python train.py --routed_scale=7.29 --router_z_loss=0.0001 --vocab_size=12219 --rope_fraction=1.0 --init_std_o=0.0 --schedule="wsd" --decay_shape="linear"
Below are experts of layer 5 (counted from 0) of a mixture-of-experts language model. Rows are named router (the router's row for the expert), gate (a neuron's input weights, with its number), up (a neuron's input weights, with its number), down (a neuron's output weights, with its number) and show model dimensions 0-159. Each number is 500 + 40 x the weight over its row's rms, rounded and kept within 0 to 999. Numbers have three digits each.
After each expert's rows: "comes before" lists some tokens at least twice as common just after its tokens as in all text; "comes after" lists some tokens at least twice as common just before its tokens as in all text. This comes from a sample of Wikipedia text that the model never trained on. Tokens count by the router's weight.

# expert 9
router:543572533502487554512468500543517530485484531526559496457422425555451450478477476404493450564494478488494542485562502527488566552405543516512490529445497564478496468494494490515500495468405473558548596509467456436531429503476501428548499503474596478504497484483517517527436557506481586518462514452479460507506488490500477517529455556537524523517560464457507497486504440564488453568537460555473503448555530455505449480446520534529514535465556448555516525494522488534486446425526523
gate1:449505548506456533469474439529467490511564471435541573529458506543491489501464444502471495485488474479431525476499454440480419535551437498433476501485471464421507450457467475553491503527502564464501585503514499544486488580465512531561538500442597523518508459574485441493505572500537553498526468520529550530553494537507522449466442473486556511520531404559491499550522522547435499479570473613479530520536519502492509495538543470541504408493478469466482462522532436544480471494476443
up1:483509513464450544503524475552503496543512494507507491464430586403423446450579510508586488472429480505476554502537480494539512508440529486426584523455513479531522441492503451477494473506449542467494537573437504491538473609508462505522573520463515509553538502519508506454498552558549493535477509548574544513549465500562549453496480441487480497516511551535447511530540505597522509447542518543510470483503573505508497481565540536493613502465515466476542442485538517546504459467489469
down1:600579453499486531521525504522516531457487443539540527525535493564509515499482522531546436516591523491443537544475521576468515456495466453525475446549489533479549445467496572511536568496451490491501481476471515553458449466569511480534572494525482501526485519541501515479562480462502452432431500470451495514516452474522507496503501422505515476533530489513454546493464541447570468503493544530518501612569489586541549471500455495507444608447456472499561562532516586527554469490503502
gate2:500443523444574536552531597516514507514443475464488485443491509534475531494535497500535448527399494488480529441488477533480465451524515527383501529521553507571485553527486488531435527550504529515461577516530534474472525442604526491499598529411558446550523522512515499458499503418551433419493566484482536519524521517549485556491514535521461478512560478515455538485451510478467498508555513476549477495499469516528448481519484536468427556427489521544546520493472527554552455535478490
up2:457495482518459535500479515515532527425484473538469500401535542562501565440458525476521435481453542514456481487524486493484501467553523478452435480537524483561403491518480510470414550488425519477456551524508545514446591477477483497549542508482520477614505477478488488533531492426503533471445594493448496498485524437550473500461500518500393437497515468541463511475483418445482474499531516474523440499512523507500465417534511424488429586528491566518504529498497483503513471482487573
down2:516451538514499486491512455552487455542503537516518506569584488526435481504446505496464509486524490468541428562488548534512555463487513503510455530491518507467449492525517509517485498467525462376507513533496423551473450510472520492486496435451451514540591541463510551599557528491463526554416578573559477501464512449457556472506423436449514525540490499544542463438502488494548466460493437535547543483545512467527510501524458471515498539531478460505495469617576538562502463479462507
comes before: " |", ".", "–", ",", ";", " |\n"
comes after: " ", " (", "–", "201", " +", "200"

# expert 6
router:499518517514513495488450484551584487469498504528460468469458480522455442469533457498462430519506492444517594530543530458438512577495509521528509577511440514443535459458497472537491517443486436516537589526414477434594472471479536525514614494447527461518424524492474525503518467388506479458475494479541461505460502524484505520584540525516539496528514468506525518458480413490503505540509448554505454522492521518502565463455432521504495482486560424502471548547564480495492452446560510
gate0:500496500491509490562520460482451480513505523501570554511511456507492543506462503491464515558548503510502512518491512563489528534440568511407522396546511460558480493459461508465441541523536525562546608454482525497507479516472541562504554529430456489586473605530520452496529531502424472472525625501500473586584424536514508422513526466459471518500496504468454530461500521531488452527500499524470427534472531440542516478500490484532461504451507454468441501517470474553474435509492548
up0:568515485471587565533454486566443459591462485548466489522586556523447455496443492440532498528525449585537522510528532451542455477468475547608480589496523557529497485517545421487486472523497517517477426476513501491545531536546520419501458425532595512435485490488495503539478478506481472494481470525483497451458518444429525579527484499503484501539541563482508488502550497470467544473490483430496526475452485520509464579548546500494530491475531532505587459482547510532506476472456472
down0:462505515491486490542509526473442479478517544486478436461536543479508450512523494541492503556506537559490474562482461508468555494565507536512443568451533538541563514479498483466478523478524530486517442517510532560493559502533508450466565550546490436453460490463505490480508581525480481469484455537519474547488472446420410502532526525449542551496491514522540464542622530427545506543579499519508571466492521540446458511533490621506500434503454444415530486563479542486465450563554475
gate1:488508452510559501498446497535492452492527497542545562565518443499464548511469516462512517519511500516384493477451529536469450493535548517471460471503468487566457464510497519553463432554543501565533520451474471490505469514519635506468543532541548544420493500486539560498481466429461499533599506551528543495522475535496564503603531491495566580539510539512498432472481452488465516437494542491594513487503541542493523455534434503433489482459486505528465554537505461578444484491490522
up1:455501447527470470453533493477410541418475566505462475500488493464480431522553406514539460507501560498515496468550497458500409488546506508477512507484582573503498506479518594568517495524482471418507509490483472487578480513562438522523555482483485492548511503495521464503496470610503532474457494494539490494538551537553509455499530519469503363488424444496514569528524483480503502519468579527513454553505460471494427496532561541474516506461465536467486552483481538430427487486532544
down1:491486495526511588481473438534537531437547503476575455442498498512494529524515535445527505498420471523575486519532518458570539558469508471447554465544474550547497515441520515565482557443471523496499461475465432480540440419526454461448584542517520539456477409479475511513554457500502443467506484513486479524517529542468450469467513531552553514449437410576599446491504525508535462490493537494511487582518497477554487481575525463522490544541517447505521495450462482494571549493511472
comes before: " ", " —", " +", " century", " −", " ."
comes after: "0", "1", "2", "3", "4", "5"

# expert 13
router:490468501551505475491503436518567520482505514537513527508424487509439455463565500412449540520421483472497584491469481413446500591442566511500515490433491501556578469515531434546518495489506442531593575497485531528528474518513557496529500521427538462472549505462523572450472488472534533444442533446530482484521493582577531473502550553503476527455589494533525481477437471554473475522482466504484464476501473451507462532488543531446523566482485441498439496550495485538454496463474480
gate1:526502511483520463494485545502518512472501576560500542501465477513505552569498521426641521459445467521487504487547452460477480501499527428511535527481568493546504438469511510503553560492529591571597519496485522485564469563462460539494575546439481551444495517527561535519538449494542510481466453473566475524533492554527477433484528443485446517496523513508591507474516488406480491539538527520485561549522562472553566489422506501511435526510490467500495560474455483553471489511467511
up1:497529530501491482504469555515513486525543544506446461464493484586530538445475437455562533510457514586487427477506480504451498584466553500470435509516522499496596510506517497489480552506480555526531558465452479544549477444465510550569528591546455556478453515462540550470504453536528531508531473466590531499535466554534401471523562417545568526509500531528509508463489503448490533504575499431498587513489488524563555513500490464489476517549530423426543531486491489544490523501505452
down1:491453547481493445433479503399481414565488414471538517521474617475516457512401490518547557466535489508443529508532496534520502503512498547488419563449534482467507456532468509509592444497490523535540512488520505526468452481541592552457518528510464574544509555460477423454493485515503491471484499523486429587535465530491569469463495522491463496526494565539480519485455535498470503465577527530500514512528480509486530565558503507469474530498505508447501450529468365512508490519490524
gate2:563557488499464497565525433498506458551496482513516448435528504441525454527415559470613566504467521502424519436511540533490492541496395506517553516472494473534524480499522517469554446448479521472492514475506603474462442440493441500476428543485496451478464547442464472569481520488480438495519471458502517443564532544479468507488424424494525525480460541557498509506487404502519510449482511616455545521487505498476498489489540446492513515445544509511502485546486465460455446500529495
up2:507369479497472532521487461514562452551484484483481504471448479511438513458480517500547617504507427527458451491496564460509564488508527527516497453504545495520485487524429483495523454484561445546485552466496474509511492542524609488471511579444518472505504435456483553461450520487520452543524470523423514528483538396525515524564525421493483481472489447483503490448470550438500571427439526508488488502434538527450509539453488530530502534534574454513498511506472573567530512485512550
down2:408415535453510518534492489543456473531483488433458504502496458547471454472460484457518494555475458564521500506540453477498546424525495504467446460505502494516481489530448435492479513541576464514457533464501513476605544543500496520512512519467538505434486492489451541444545455518526490531573513522490479539482522496495562561565493447399560521532514465458525543436477526500499518431476469490545517518488406527581553511440553473516531531579560503490528436411529563559496527446487475
comes before: " to", " in", " of", ",", ".", " as"
comes after: " the", " was", " and", " a", " his", " to"

# expert 2
router:461494550490441512497474485520535546442481521539483473487409429569465453534554500494533456527462504486554543531513472491452504548505546537453477478493481538476520455535447483600542435477484464477520512482445458480520500508526522472519575486444602483551482482429382526490451522416459474473452510421546466545510491490507474500561552551489494530446505514551482559498473476576502458571462500543514501482570484514491547505506478543469451523522468429542499587544491520564421513484511498
gate1:435459575559538498544520510523530487494484471523465515557532426531489493503536544435513536468498482548523524486485541511454433544513471572474489520528519454519526458464528581587478522537433483486499436582536497451503528556513532543512452387411494478480534469486509531448475522548529516480458531500530535505483513503472488495569486540552496462459541515576475430506516484537499497469519553458525508466506493531579516446452465382492528550530482553474511532612508465482411465530501487
up1:406474557501490489496447463507531511469482546476461561471516482465467500518539561513476543517488538573509481475492522588440572498490438493467498497471582473558545452527531514460510524501487512412454505496470497442465494483481499531469489464400529454498512468493546465410498506516476534442468486601394548513483537510472518527554469493529471477461542507556512514436568495495549481506512517441536591481460538393449506520453491463539505399506500515473488552550469474481481492536572509
down1:514530501469501436476503436473509477438569495554556502499536447482446498523518486530485425517487500442504492537449555531475541464481524540475499508552476492425560452542461511522565515438490547500480543441498433542481495408483464545529479532459567471600505585525545511514517424482458465589494527530516533455504497475518456489517512523609470509503471498541474438553420513522471498496491476458547494564526544505529500523531445500436579454549440510532571553448536512436509516477530470
gate2:447470465506437468567489531486497500521546525568498423495418459525472459524535540510507469478455502463459481511514516397502486480538485505482560543538485542450555522467444473498503507382487447528584476507472516530462513506496528509468508505533529563559476510538428464506522442527557521568575511514573494475499551492518516455489547521497494459565528548564492492498437499473527505420473542534541495515551558575482537500559505515543464493488613526485583506515538483565526566462568492
up2:494451500516457462464509532515514561474520461377492547480479497520540454531539471464468521566538509507468489442493538515502501507566513511566483511487502517450488489532525506524541538486545513441549475529508515548487561481516515598476516486458439483450491457438498461512466525455410493473458615430518511568495500534521463428524446463473463535512522459481487570473589516478513502456470514461507544461427448550463425488461451447450520511467506449464462471450510586517421471531511579
down2:521467462484400476440505581464533561474478512543491512480528441390501500536445486470491437474525438564518566474479511415432570460411481509475470532488520438459485555471479461498505456556468485482432420585472479443542491539504500455482485495477488440519479483551454483552494507550512525497476529503486480531511514459554470458484431530496559522513484541521421527469533515444483475464443566460530556492561472477462521497488535492534488544440434528516457532480529542493449495573449505
comes before: ":", "\n", " |", " (", " by", "==\n"
comes after: "-", "|", "\n\n", "==", "″W", "Personal"

# expert 15
router:525544513521460513444492450509541537454527500537533548426421468545506457541506493497497427578468416537470565545541497525465526475501531525489439522429480499453516470478462543515464494430474476506513559502448489448534440428478541435482496506468514483482532473389432571522470504521453472494462545451538443521516504496507559593542476568525522449481520501536561532478449457544492438539462462495483498403551555471468484452452533546519543511472534483504481501545558509470487501428465535
gate1:477538469537520494514523589492537600497523529484527503521514494476473497506579471491507434551497556524479542597548526442495461510507505503533454397424536496462500473606528512520459518443526451489507479350463513539471432484483496531544480498494521483479508503466483543551496502461490492478464488508453511457489491519547558420506478564558489520606529539532506475448501479488539468482446438481438456520490532502476567531485480477490509449504445471538541569502553463430457444486474533
up1:508491486496460516553455549499554530508484461526562499482478558514483512427477459489518461543478529488487535461474465488479491497517442537524535476585568584527483476470478489523561496473606418510508477532459472452507449471470560492522516400426554497450492483521531496553473459514460518535431506557459450509537540486446555410523504500511533570539539526500514568469486472486493504424518521411465496497531457514478492508454498446493512482528425481454465582457427513432500596472441484
down1:494491421512507524500426517545452556527512538550518463528537494547474528477519526479476446392567462493485493483452469496458444489553527503503492397537445459502467488552474520445440488478538520563512525513479532511453458606455501409509545559493542549509482423489506495465510480487481545478511549495456506520499520492464500463568468445426501445510425474501514549477497573470512525483478497473484494507458382538514557440535446523550524471497508450502424555554481468488495521450415535
gate2:574578467476513540445554499470512434483485497535517505538467482472486447492552486510538554505379498437459476572515485437420488449501449473545500435478501565450488555536566536539538546461529464457489451561562449494558517460526428567499561491487512460520535482505493516463530539515513545498433569471467438491552546488469487546563500525596485429543523489494556486486475476468503504493485487551449497493465468456451507463489536528467520458498577512544455543521527500482476474416521538
up2:413521534500459411499519543461506540512593474475422453525544531537572459457472616516559549469552461471444473516532525454594501505487481564515475507481528479490569459546532494481508530480473506519502468534456551501483546511474495493518502477508501536545550548503425522488492531524500496453526545462526540593459505474431518460443484457517479567535415566482500535579478450454457461536530492476506562569476458526574484484478472495506576523517556523498489524544436517516530489507555476
down2:395459508452544482479495559421506474556556454527487526527525516519494473457519563544496519512504497524561411561529508463546469444473477526526489499441533482469441430465440520471499508505547483550429587443501521520506435515448472409462477508465562537418459534492539427469552518513526531524515520520456499495496516503486439529518517452458525492555512609490544526540476504517478448500492531517461460518505555586455571459570473505460511430496483515440518509516459442469536527518550471
comes before: "1", "0", "2", "201", "3", "200"
comes after: " |", "|", ";", ":", " in", " March"